From a checkpoint of a small mixture-of-experts model trained on Wikipedia: 12 layers.
Below are experts of layer 9 (counted from 0) of a mixture-of-experts language model. Rows are named router (the router's row for the expert) and show model dimensions 0-63. Each number is 200 + 40 x the weight over its row's rms, rounded and kept within 0 to 999.
After each expert's rows: "comes after" lists some tokens at least twice as common just before its tokens as in all text. This comes from a sample of Wikipedia text that the model never trained on. Tokens count by the router's weight.

# expert 15
router,197,236,132,231,176,241,221,165,264,147,206,254,192,200,223,144,158,199,183,199,238,178,231,228,165,188,246,143,180,209,218,160,165,168,217,225,136,178,222,170,155,227,92,264,194,281,168,134,249,177,83,228,197,202,186,168,145,146,249,211,164,264,196,226
comes after: " the", " st", " a", " St", " as", " b"

# expert 71
router,185,129,216,263,207,113,226,239,161,194,163,274,224,188,199,167,160,200,209,181,223,141,144,251,176,201,143,204,158,155,142,171,205,189,174,128,130,215,173,140,167,242,197,182,226,289,169,181,227,159,192,176,185,302,219,216,195,217,182,272,161,148,178,234
comes after: " a", " the", " an", " de", " An", " A"

# expert 48
router,214,172,183,210,143,218,203,171,163,275,247,202,188,219,111,189,210,151,155,214,217,156,233,215,213,159,232,123,255,121,195,148,226,207,168,211,172,187,211,185,281,199,118,157,177,246,157,190,148,188,276,271,202,156,186,203,155,216,167,297,203,162,271,227
comes after: " |", " the", " of", ",", " a", " in"

# expert 94
router,177,195,187,173,164,140,167,298,154,208,239,183,220,199,219,240,154,183,142,166,195,146,195,178,177,156,182,168,164,221,247,162,195,226,216,240,270,102,205,174,204,190,251,132,186,123,146,155,169,183,213,216,224,169,197,196,186,182,253,127,254,146,264,298
comes after: " |", " R", " C", " Car", "C", " vi"

# expert 56
router,181,200,229,212,287,227,217,248,165,119,176,145,132,216,246,231,293,187,210,173,161,182,174,221,204,161,178,222,175,247,169,181,141,196,242,190,242,151,199,185,291,267,161,260,211,186,236,195,199,182,220,311,155,251,181,241,217,183,168,251,183,182,158,165
comes after: "h", "ag", "-", "am", "k", " Sh"

# expert 65
router,199,217,205,173,224,183,137,221,193,264,193,183,248,189,193,244,187,206,153,165,184,269,211,163,185,232,186,197,143,198,197,224,187,204,192,174,154,178,244,246,145,210,250,224,200,239,198,241,204,214,189,259,221,187,222,191,160,128,243,247,229,212,270,267
comes after: "\n", " |\n", ")\n", ".\n", "\n\n", ".\n\n"

# expert 31
router,245,238,198,170,209,181,161,254,190,168,174,151,216,209,219,234,229,151,218,192,106,174,209,201,208,238,174,249,215,257,209,296,125,205,214,222,205,165,175,155,239,143,223,176,145,220,237,249,218,163,203,144,211,177,198,201,234,226,185,136,234,168,208,159
comes after: "k", "ov", "ak", "w", "d", "b"

# expert 22
router,276,173,116,126,155,207,218,134,134,74,259,214,242,276,187,263,182,237,210,175,203,160,173,149,151,221,222,240,202,155,230,273,242,202,197,214,139,148,221,213,185,237,158,224,180,202,219,247,203,233,202,238,201,168,225,202,210,172,211,193,186,237,246,276
comes after: "1", "2", "0", "3", "9", "°"

# expert 27
router,243,231,218,158,221,185,217,207,208,155,155,130,149,236,261,217,226,296,170,215,222,273,220,230,238,190,176,117,272,125,162,229,237,170,175,173,254,198,161,141,155,206,191,205,216,180,186,265,219,74,248,186,200,203,238,163,204,203,167,179,202,207,130,214
comes after: "ra", "e", "y", "he", "le", "ro"

# expert 51
router,216,207,197,169,135,249,185,278,244,243,206,137,236,239,203,162,118,160,153,210,234,227,151,151,230,237,209,142,245,183,237,177,248,261,146,247,252,140,212,247,188,216,225,197,210,115,153,241,154,263,179,158,252,174,193,245,188,177,168,235,188,202,216,219
comes after: " in", " on", ".", ".\n\n", " In", "In"

# expert 5
router,177,241,194,163,218,227,143,169,187,258,268,195,154,182,242,249,222,218,115,183,192,147,166,148,289,209,231,185,181,213,245,200,157,155,212,192,278,234,150,238,138,203,264,252,130,246,178,197,241,192,174,166,234,187,241,134,239,257,222,192,188,246,136,266
comes after: " t", " m", "m", "p", " T", " h"

# expert 83
router,178,208,207,221,206,192,208,263,290,250,188,277,138,182,193,249,174,145,163,218,244,132,234,201,207,155,181,130,151,189,195,170,220,206,151,204,204,161,124,177,173,218,175,252,213,204,213,257,135,158,196,181,201,225,110,199,267,158,206,107,261,289,304,198
comes after: " L", " l", " R", "L", " s", " E"

# expert 68
router,245,192,174,229,179,259,204,180,228,168,282,118,214,275,207,190,233,249,177,271,169,226,175,196,217,210,230,163,242,238,247,202,173,287,218,260,229,148,242,199,188,106,116,240,128,234,232,225,221,220,171,150,199,258,227,185,243,132,240,169,210,194,190,210
comes after: "0", "9", "7", "5", "6", "3"

# expert 67
router,267,256,220,137,248,230,189,277,217,226,172,197,257,238,276,174,187,219,137,149,183,235,152,152,154,233,211,160,137,243,202,168,206,231,247,243,170,231,135,191,195,224,276,195,225,195,233,217,227,194,259,276,231,236,223,289,205,201,187,215,150,213,208,250
comes after: "0", "2", "3", "6", "1", "5"

# expert 90
router,180,185,223,169,223,156,217,159,210,149,201,224,209,180,149,237,281,233,229,116,206,155,222,236,189,204,235,224,251,175,171,228,183,235,247,221,143,251,177,170,171,197,208,137,253,220,190,215,214,165,163,188,210,209,229,122,230,259,184,142,242,229,190,249
comes after: " ", "2", "1", "3", "4", "5"

# expert 20
router,240,157,213,250,118,135,201,250,135,192,247,174,158,142,84,163,205,261,240,229,172,197,205,204,151,207,172,136,215,154,181,209,212,205,144,187,223,249,109,195,229,205,187,183,241,181,145,201,253,183,173,91,210,189,199,180,249,120,261,101,183,266,231,200
comes after: " E", " G", "o", " R", "ro", " e"

# expert 73
router,191,247,261,250,244,164,121,297,212,167,185,169,242,158,217,195,250,210,264,276,213,213,131,178,192,177,277,221,207,207,127,238,217,213,133,140,247,238,272,211,194,157,242,175,190,155,132,207,157,274,185,169,179,125,178,203,154,277,136,181,198,172,191,86
comes after: "im", "g", "v", "em", "ur", "um"

# expert 66
router,169,211,187,180,180,200,253,233,189,188,206,213,305,228,210,153,175,226,150,135,202,212,201,179,238,141,132,114,199,210,206,155,184,204,207,202,223,194,168,186,194,205,130,196,197,146,202,231,285,213,154,221,211,158,131,286,150,243,252,188,212,174,223,299
comes after: " the", " a", " F", " f", " The", "'s"

# expert 75
router,215,186,214,284,180,212,240,307,119,213,244,222,235,235,213,235,199,241,132,189,207,253,240,140,261,261,213,268,159,167,192,142,224,199,193,229,234,157,222,252,187,262,189,174,223,248,186,221,93,214,247,173,186,154,201,176,181,191,180,234,143,157,220,219
comes after: " ", " of", " |\n", "0", " at", "5"

# expert 26
router,184,214,254,168,226,150,161,144,186,197,194,217,225,222,157,212,163,258,201,155,184,248,91,187,176,183,190,213,245,120,130,182,250,246,211,135,219,224,232,220,292,201,75,151,179,147,157,177,257,205,179,184,176,270,239,153,217,189,218,151,141,183,173,236
comes after: " S", " ", " C", " G", " s", " L"

# expert 41
router,244,175,224,213,231,232,216,274,192,224,197,148,145,196,210,228,291,228,187,250,190,174,192,192,239,300,226,227,193,223,128,191,224,252,103,201,293,199,209,229,179,253,235,167,173,165,210,132,232,212,218,177,224,196,142,166,208,223,122,150,146,221,193,140
comes after: "il", "in", "ar", "or", "er", "n"

# expert 6
router,103,204,217,190,228,161,201,255,135,187,169,193,199,218,236,289,140,229,282,222,134,238,231,126,246,169,239,226,170,225,181,253,183,206,173,209,180,170,212,213,144,211,205,256,214,252,187,237,172,217,280,272,223,225,255,189,223,157,248,299,162,181,177,241
comes after: "3", "1", "2", "4", "7", "6"

# expert 64
router,124,276,214,210,96,168,209,93,222,195,199,237,259,188,127,145,135,177,227,185,196,214,228,283,224,231,233,205,238,266,226,178,140,229,220,166,238,213,229,223,171,235,165,246,179,168,249,179,200,166,251,209,147,192,227,235,184,176,253,215,263,237,228,228
comes after: " P", " p", " N", " ", " B", " W"

# expert 52
router,161,171,187,169,201,257,262,150,188,151,224,244,204,220,226,251,208,237,193,264,223,193,223,141,209,241,156,218,191,205,256,243,257,235,242,191,148,212,235,140,185,194,278,232,191,244,140,216,266,221,191,177,245,142,243,186,214,258,207,113,189,187,177,209
comes after: "4", "2", "1", "0", "6", "8"

# expert 25
router,163,217,177,186,144,264,133,193,230,227,191,235,167,187,165,152,207,190,177,123,209,220,210,194,193,148,145,188,225,184,239,210,233,240,211,240,199,233,154,214,230,123,195,253,202,163,195,186,198,148,206,208,164,91,152,223,92,203,191,132,232,245,230,253
comes after: ",", ".", " and", " S", " s", " W"

# expert 74
router,130,194,212,229,266,180,176,236,230,151,144,155,139,114,153,206,275,220,183,230,201,245,219,223,174,150,224,211,271,179,211,228,189,173,181,161,190,183,229,227,248,188,187,173,225,239,262,164,137,143,150,217,195,237,231,97,236,183,207,233,225,245,171,123
comes after: "en", "an", "g", "ch", "n", "ar"

# expert 82
router,237,222,252,159,242,216,188,119,199,176,175,291,181,218,231,192,167,221,149,263,192,209,205,300,184,214,214,224,138,239,107,182,200,232,230,195,190,241,212,169,209,219,245,195,254,167,179,212,192,212,227,230,194,228,115,166,182,257,204,128,246,165,248,259
comes after: " ", " No", " (", " St", "-", " J"

# expert 85
router,257,189,187,246,188,253,199,163,194,266,188,258,190,143,179,190,257,251,222,151,176,264,230,259,176,144,190,219,159,168,239,207,233,216,233,158,214,187,169,142,244,194,156,169,269,205,113,176,242,179,164,168,252,170,179,236,130,167,182,184,221,223,175,212
comes after: " K", " T", " M", " J", " R", " B"

# expert 8
router,203,136,215,230,105,187,225,243,235,232,224,221,179,188,171,196,172,168,131,162,271,191,200,216,164,258,170,208,170,222,154,171,183,215,245,197,218,188,247,223,203,231,194,198,241,210,131,260,243,174,248,195,207,228,161,234,201,196,130,145,159,207,225,247
comes after: "1", ":", " U", " El", " F", " A"

# expert 58
router,165,163,154,189,169,173,230,188,224,256,277,207,146,181,146,158,154,234,222,165,201,213,141,206,216,185,255,220,218,197,314,153,205,189,232,231,154,147,198,223,211,204,201,185,249,164,192,219,164,184,173,206,200,207,191,209,249,207,150,201,154,176,237,215
comes after: "9", "0", "8", " comp", " c", " m"

# expert 93
router,136,266,146,269,242,219,252,172,299,174,256,208,182,162,171,148,116,239,227,206,225,238,240,157,208,206,245,157,175,241,197,148,204,124,226,129,178,280,139,196,155,233,143,212,245,251,205,153,201,234,111,217,161,214,196,217,269,225,245,221,190,232,214,180
comes after: " C", " c", "c", " pro", " Comm", "cl"

# expert 13
router,176,157,218,131,179,173,274,277,248,230,229,238,181,272,204,192,171,195,272,245,196,184,214,175,269,233,179,176,235,178,285,199,264,211,177,147,193,199,186,227,170,193,170,265,165,150,136,190,161,169,244,213,236,187,160,247,121,156,154,239,171,204,139,205
comes after: " |\n", ".\n\n", "\n\n", "\n", " |\n\n", ")\n"

# expert 46
router,196,219,179,173,205,168,138,251,255,170,148,200,189,248,190,123,198,135,166,211,207,273,253,174,228,249,170,198,230,190,226,216,176,245,222,230,239,230,178,227,248,183,160,228,220,262,181,216,170,138,207,203,169,133,222,141,206,169,222,239,218,242,315,202
comes after: ".", ",", " that", " wh", " but", "Th"

# expert 78
router,190,261,137,180,158,160,177,230,174,216,210,219,172,292,196,233,206,123,178,199,249,200,180,205,203,150,108,208,190,167,231,147,256,200,213,251,200,230,178,235,195,127,197,253,202,167,221,270,186,238,192,155,205,157,208,136,204,172,243,214,180,239,191,241
comes after: " (", " \"", ",", ".", " |\n", "\n"

# expert 95
router,206,149,185,221,227,204,186,244,198,237,178,215,138,196,249,228,300,260,216,209,159,216,206,81,184,206,212,230,248,233,219,200,108,259,238,198,276,188,162,192,191,251,170,205,206,155,123,141,218,166,208,151,248,180,235,205,100,190,191,192,161,224,149,131
comes after: " H", " B", "h", "w", " W", " h"

# expert 62
router,214,199,203,144,159,170,227,165,194,198,222,263,255,219,196,207,211,195,166,201,161,178,217,231,220,244,221,194,121,186,130,177,238,209,218,224,213,231,210,197,195,252,229,160,220,190,178,226,275,276,229,272,156,251,219,152,187,182,219,148,187,209,233,300
comes after: " ", " |", ".", " (", ";", " +"

# expert 11
router,191,151,261,168,200,163,228,183,223,108,194,261,239,199,268,245,112,208,173,134,196,150,167,200,184,157,176,191,154,204,192,156,185,187,235,227,247,198,246,242,232,146,262,247,278,172,199,263,145,206,170,210,170,217,202,207,178,144,205,196,246,151,215,244
comes after: "9", "0", " (", "5", "3", "8"

# expert 77
router,153,240,230,265,212,194,209,137,210,211,152,226,210,190,223,254,111,216,225,211,202,183,181,217,219,165,192,253,227,200,251,219,175,197,117,198,190,164,171,231,183,214,203,255,181,166,211,115,215,161,301,261,208,200,244,159,192,217,228,181,168,234,251,193
comes after: " |", " ", "|---|---|---|---", "%", "|", " JPL"

# expert 3
router,224,168,184,161,229,175,232,189,199,211,224,178,277,213,241,176,184,175,166,180,154,275,153,255,213,259,109,229,230,190,227,174,161,188,193,169,169,210,186,166,155,240,198,180,273,212,219,185,235,261,192,310,139,227,246,217,179,220,142,115,187,216,236,286
comes after: " ", " |", ":", " was", " on", " to"

# expert 30
router,134,190,148,230,195,204,281,162,262,133,261,169,196,164,261,152,182,143,204,189,208,283,170,225,226,244,171,170,188,176,151,184,241,118,183,179,201,287,151,188,242,220,143,178,191,198,230,202,194,213,168,188,171,246,184,158,263,257,191,218,126,237,215,142
comes after: "ic", "os", "is", "us", "it", "ot"

# expert 63
router,257,139,173,222,252,252,196,190,128,192,167,227,181,154,179,230,132,231,216,294,149,214,164,185,251,176,226,244,141,240,180,158,252,194,182,170,246,226,175,191,249,206,233,187,215,216,219,99,237,205,196,165,207,285,175,246,132,269,178,248,192,166,209,172
comes after: " L", "ul", " R", " A", "ol", "l"

# expert 14
router,182,132,230,209,211,151,252,148,151,262,147,205,230,209,153,166,110,173,247,137,200,181,188,197,277,117,218,197,182,152,226,211,160,162,234,203,116,157,256,267,177,194,145,201,195,184,211,167,182,215,267,268,156,217,281,235,248,176,189,252,252,184,222,216
comes after: " |", "==", "===", "|", "-", ";"

# expert 88
router,189,227,255,161,206,206,118,201,259,230,126,167,160,152,165,233,272,216,164,211,181,165,197,151,227,176,249,189,219,207,92,254,191,181,170,141,121,220,158,195,289,205,196,139,149,134,203,194,230,213,207,250,228,209,257,227,217,226,194,212,177,177,189,196
comes after: "a", "an", "i", "o", ".", "y"

# expert 38
router,273,229,202,222,176,167,246,98,147,168,165,219,237,248,164,235,221,226,210,239,250,222,215,189,259,254,210,245,193,195,163,182,138,252,200,176,174,171,269,220,138,174,138,178,176,289,258,241,175,195,139,184,250,222,159,231,243,252,245,207,173,139,291,210
comes after: " the", " a", "2", " of", "9", " The"

# expert 9
router,156,247,221,223,213,174,182,198,151,242,203,207,230,221,125,166,170,204,204,230,230,176,237,244,166,172,197,135,134,234,146,160,203,232,233,194,145,111,217,243,202,248,169,176,280,152,238,190,233,198,199,278,170,184,182,247,167,165,197,286,227,180,266,201
comes after: " the", " in", "|", " ", " of", " The"

# expert 53
router,247,192,203,178,154,180,216,103,152,165,239,159,222,338,270,240,230,234,244,226,188,203,243,219,207,240,205,224,148,166,188,208,260,211,159,248,170,228,186,131,158,181,224,270,238,219,149,247,196,243,118,122,176,181,231,180,178,225,189,181,218,226,143,246
comes after: "1", "2", "3", "/", "-", "4"

# expert 45
router,193,226,183,154,288,189,212,233,182,247,144,201,281,135,209,205,229,233,158,157,182,187,231,169,179,169,272,231,207,232,127,191,193,167,174,219,117,226,189,187,192,220,277,165,198,141,236,234,176,203,275,251,182,247,230,173,274,202,212,190,252,228,263,188
comes after: " |", "a", "i", "o", "  ", "R"

# expert 0
router,206,176,121,150,254,235,211,191,190,104,179,100,262,200,263,232,204,202,173,132,174,192,263,174,215,153,238,222,213,230,236,219,206,179,205,220,197,163,275,200,140,144,184,258,165,187,211,251,160,163,135,172,223,174,199,252,193,150,167,197,251,180,241,197
comes after: "0", "1", "2", "9", "8", "6"

# expert 72
router,182,199,183,141,206,184,258,172,289,253,222,186,152,259,199,279,225,169,253,204,135,134,270,138,211,238,169,235,216,137,173,157,174,229,233,227,206,204,183,200,250,148,229,188,163,186,164,201,260,257,225,238,257,222,166,161,169,167,208,213,156,166,245,313
comes after: " |", ",", "-", " (", ":", " \""

# expert 92
router,212,160,223,169,213,202,191,233,237,179,269,175,183,161,252,164,194,209,194,262,151,216,226,252,231,283,251,252,259,335,255,219,234,194,217,167,272,239,163,266,156,149,116,248,228,291,211,189,198,255,210,147,222,203,200,154,219,260,165,220,190,182,221,166
comes after: "9", "enn", "p", "et", " Pre", "om"

# expert 87
router,228,211,245,184,252,161,219,228,231,186,195,166,285,241,168,153,215,180,202,244,262,204,217,197,143,160,135,138,227,232,144,203,182,225,157,141,267,198,183,169,197,182,233,146,193,166,255,175,252,209,155,144,184,282,200,223,177,296,240,224,259,112,203,229
comes after: "al", " of", "ing", " L", "ical", "ic"

# expert 16
router,245,195,194,282,112,143,196,177,190,273,141,208,182,221,163,279,174,149,194,201,194,170,237,195,170,169,221,184,199,202,237,232,236,183,248,147,177,206,236,221,167,259,198,245,172,222,248,277,174,228,273,201,209,240,247,247,183,236,253,160,181,180,206,209
comes after: " |", " G", " M", " D", " P", "–"

# expert 18
router,153,229,233,253,229,230,245,205,199,204,173,212,206,240,245,174,160,203,246,238,176,195,174,216,128,190,205,194,148,247,242,202,139,145,171,162,205,128,258,221,176,211,204,237,261,178,207,147,255,157,266,262,185,231,232,171,175,212,187,141,230,260,262,226
comes after: " |", "|", ";", "″N", "andidate", " Votes"

# expert 59
router,210,109,241,134,155,147,208,231,188,225,142,212,200,203,265,241,237,245,171,143,162,210,180,188,258,229,176,173,173,133,199,194,180,203,163,135,247,258,195,197,262,167,234,202,217,187,171,187,207,210,257,245,270,226,170,180,138,157,123,134,207,188,141,226
comes after: "u", " G", "i", "o", " Y", "á"

# expert 4
router,264,186,171,167,148,259,211,264,277,247,174,224,208,192,185,206,190,210,158,153,241,209,230,136,185,159,185,223,186,234,185,209,216,171,232,205,209,185,219,192,264,240,155,182,181,176,132,218,175,215,273,220,179,236,242,194,161,118,274,222,186,178,183,253
comes after: " B", " O", " T", " |", " D", " M"

# expert 70
router,235,240,124,287,192,221,211,234,196,166,161,228,182,165,193,192,206,185,145,240,187,214,207,255,164,104,161,141,194,152,175,205,136,215,191,169,205,240,219,173,188,255,169,233,169,162,177,190,223,166,155,156,238,161,196,200,199,217,210,182,201,192,167,134
comes after: " the", " Le", " Pe", "r", " Ar", " fl"

# expert 12
router,189,232,198,146,226,188,217,197,148,101,223,188,151,164,178,137,189,168,236,175,216,166,187,202,212,150,212,213,245,211,222,133,236,255,169,217,182,247,180,261,91,213,212,244,201,167,256,213,162,200,163,272,269,220,126,228,195,194,172,173,274,170,161,202
comes after: ",", "ed", "s", "ing", ")", "es"

# expert 50
router,217,199,234,220,140,209,241,271,183,261,250,101,249,167,224,240,212,181,211,206,220,182,244,160,175,246,130,220,160,227,203,203,147,243,203,203,228,157,204,172,133,213,207,235,290,239,234,225,208,224,178,122,187,215,221,260,225,200,209,250,141,154,198,193
comes after: " in", " of", " to", " on", " In", " for"

# expert 35
router,128,196,229,175,214,278,105,231,227,236,201,236,197,174,201,125,219,133,152,164,228,205,161,226,173,213,143,182,193,185,202,203,249,211,232,217,168,160,122,186,243,133,272,221,143,248,192,153,166,212,166,256,199,151,187,201,174,180,206,240,237,221,149,266
comes after: " to", " was", " and", " he", " also", "."

# expert 80
router,220,163,191,162,166,246,153,134,158,184,217,175,202,236,271,207,158,204,190,252,211,224,224,186,229,241,225,277,155,233,194,219,199,190,208,197,196,190,180,280,137,226,219,190,216,198,248,232,222,217,227,276,211,254,248,193,236,152,270,189,158,154,205,237
comes after: "1", "2", "–", ".", "3", "4"

# expert 10
router,197,191,185,208,220,217,229,182,149,151,244,218,175,185,262,221,164,206,342,194,150,188,126,213,121,277,206,247,201,187,197,322,153,237,187,228,152,302,194,200,154,153,227,212,177,267,197,175,219,173,134,179,228,179,259,184,250,200,306,236,179,275,188,157
comes after: "\n", "-", ";\n", ")\n", "om", " Gen"

# expert 54
router,291,136,208,186,161,239,275,307,263,216,204,213,131,158,247,163,169,156,195,207,178,169,180,255,217,149,152,218,145,163,218,266,219,174,227,235,246,167,147,233,152,202,114,231,205,178,159,244,170,217,238,239,187,150,162,200,198,201,176,225,212,184,219,221
comes after: " S", " D", " s", " d", " Th", " At"

# expert 84
router,235,174,196,139,145,244,248,179,162,206,174,221,208,259,220,194,237,247,194,186,217,174,211,243,170,266,197,170,213,155,241,156,267,248,233,280,181,228,276,222,185,229,269,139,240,166,291,212,207,195,214,260,195,223,157,180,195,149,170,139,256,271,227,297
comes after: " ", "–", "9", "1", "-", ","

# expert 17
router,265,154,137,247,167,259,204,198,152,246,208,213,249,263,190,237,163,197,170,182,195,181,164,278,171,266,189,250,168,156,205,211,169,195,250,232,235,174,212,230,194,186,182,233,113,256,227,150,202,226,209,233,195,235,103,143,216,232,183,130,212,242,279,225
comes after: " is", " was", "==", "-", "\n\n", "==="

# expert 49
router,251,222,212,160,139,277,214,103,187,222,175,224,288,250,158,209,154,256,204,161,209,178,282,132,305,200,288,213,188,211,247,188,208,254,171,203,171,256,214,211,163,196,171,202,209,245,228,147,186,148,211,197,164,193,202,225,193,217,180,153,185,246,158,220
comes after: "1", "2", " ", ".\n\n", " se", " f"

# expert 43
router,168,170,243,210,236,169,151,237,173,229,166,254,198,231,206,199,227,150,206,155,180,231,100,179,213,161,248,200,235,226,168,216,241,202,233,218,160,250,134,180,258,166,247,162,201,133,247,227,213,213,244,172,145,227,132,100,200,249,159,197,219,176,209,170
comes after: " d", " D", " Z", " P", " p", " V"

# expert 91
router,161,232,238,224,221,224,217,177,198,180,263,254,229,246,211,258,259,188,155,90,206,224,226,263,220,212,159,182,191,159,201,170,187,234,237,262,158,248,238,183,112,196,227,196,246,287,187,165,270,242,166,215,210,207,266,182,112,183,227,151,199,211,156,212
comes after: " ", ",", " |", ";", ":", " and"

# expert 57
router,258,197,173,249,188,198,238,249,181,257,247,223,192,216,190,179,226,143,178,194,265,216,227,182,155,129,230,153,176,163,170,147,243,263,160,191,172,168,244,178,183,247,127,185,213,247,204,131,282,220,195,261,188,227,152,305,166,194,167,227,197,179,221,199
comes after: " the", " in", ",", " The", " a", "|"

# expert 33
router,218,164,197,84,220,196,189,134,193,189,204,188,195,253,175,260,211,158,254,232,174,192,184,210,252,277,243,247,159,245,213,199,98,214,189,170,201,217,248,174,204,167,242,205,153,179,157,236,237,257,232,213,288,216,212,219,166,193,221,199,201,187,185,172
comes after: "S", "A", "E", "O", "I", "F"

# expert 79
router,179,200,172,243,158,182,279,246,192,229,151,229,185,143,173,175,164,151,183,185,241,157,243,210,158,160,149,258,179,160,207,252,237,232,153,205,176,150,237,122,122,219,237,198,192,231,232,226,157,234,160,180,152,157,132,250,151,135,210,244,215,136,244,262
comes after: "2", " of", " in", " the", " D", " O"

# expert 55
router,157,227,143,170,265,194,209,177,205,116,134,239,265,221,187,254,180,206,244,181,240,195,210,220,174,252,231,254,238,173,211,303,209,233,237,138,160,168,207,287,215,146,177,176,177,210,230,237,134,189,201,302,190,167,237,166,205,140,164,210,243,181,194,169
comes after: "2", "1", ")", " ", " report", "atch"

# expert 69
router,241,191,244,154,156,238,184,232,167,211,220,226,288,268,224,219,202,198,204,219,188,222,170,179,239,149,241,224,217,164,244,196,208,141,225,267,266,253,246,172,235,247,197,123,147,174,198,245,266,209,221,260,205,163,181,152,252,201,216,187,188,133,193,245
comes after: " (", "1", "2", " \"", "==", "==="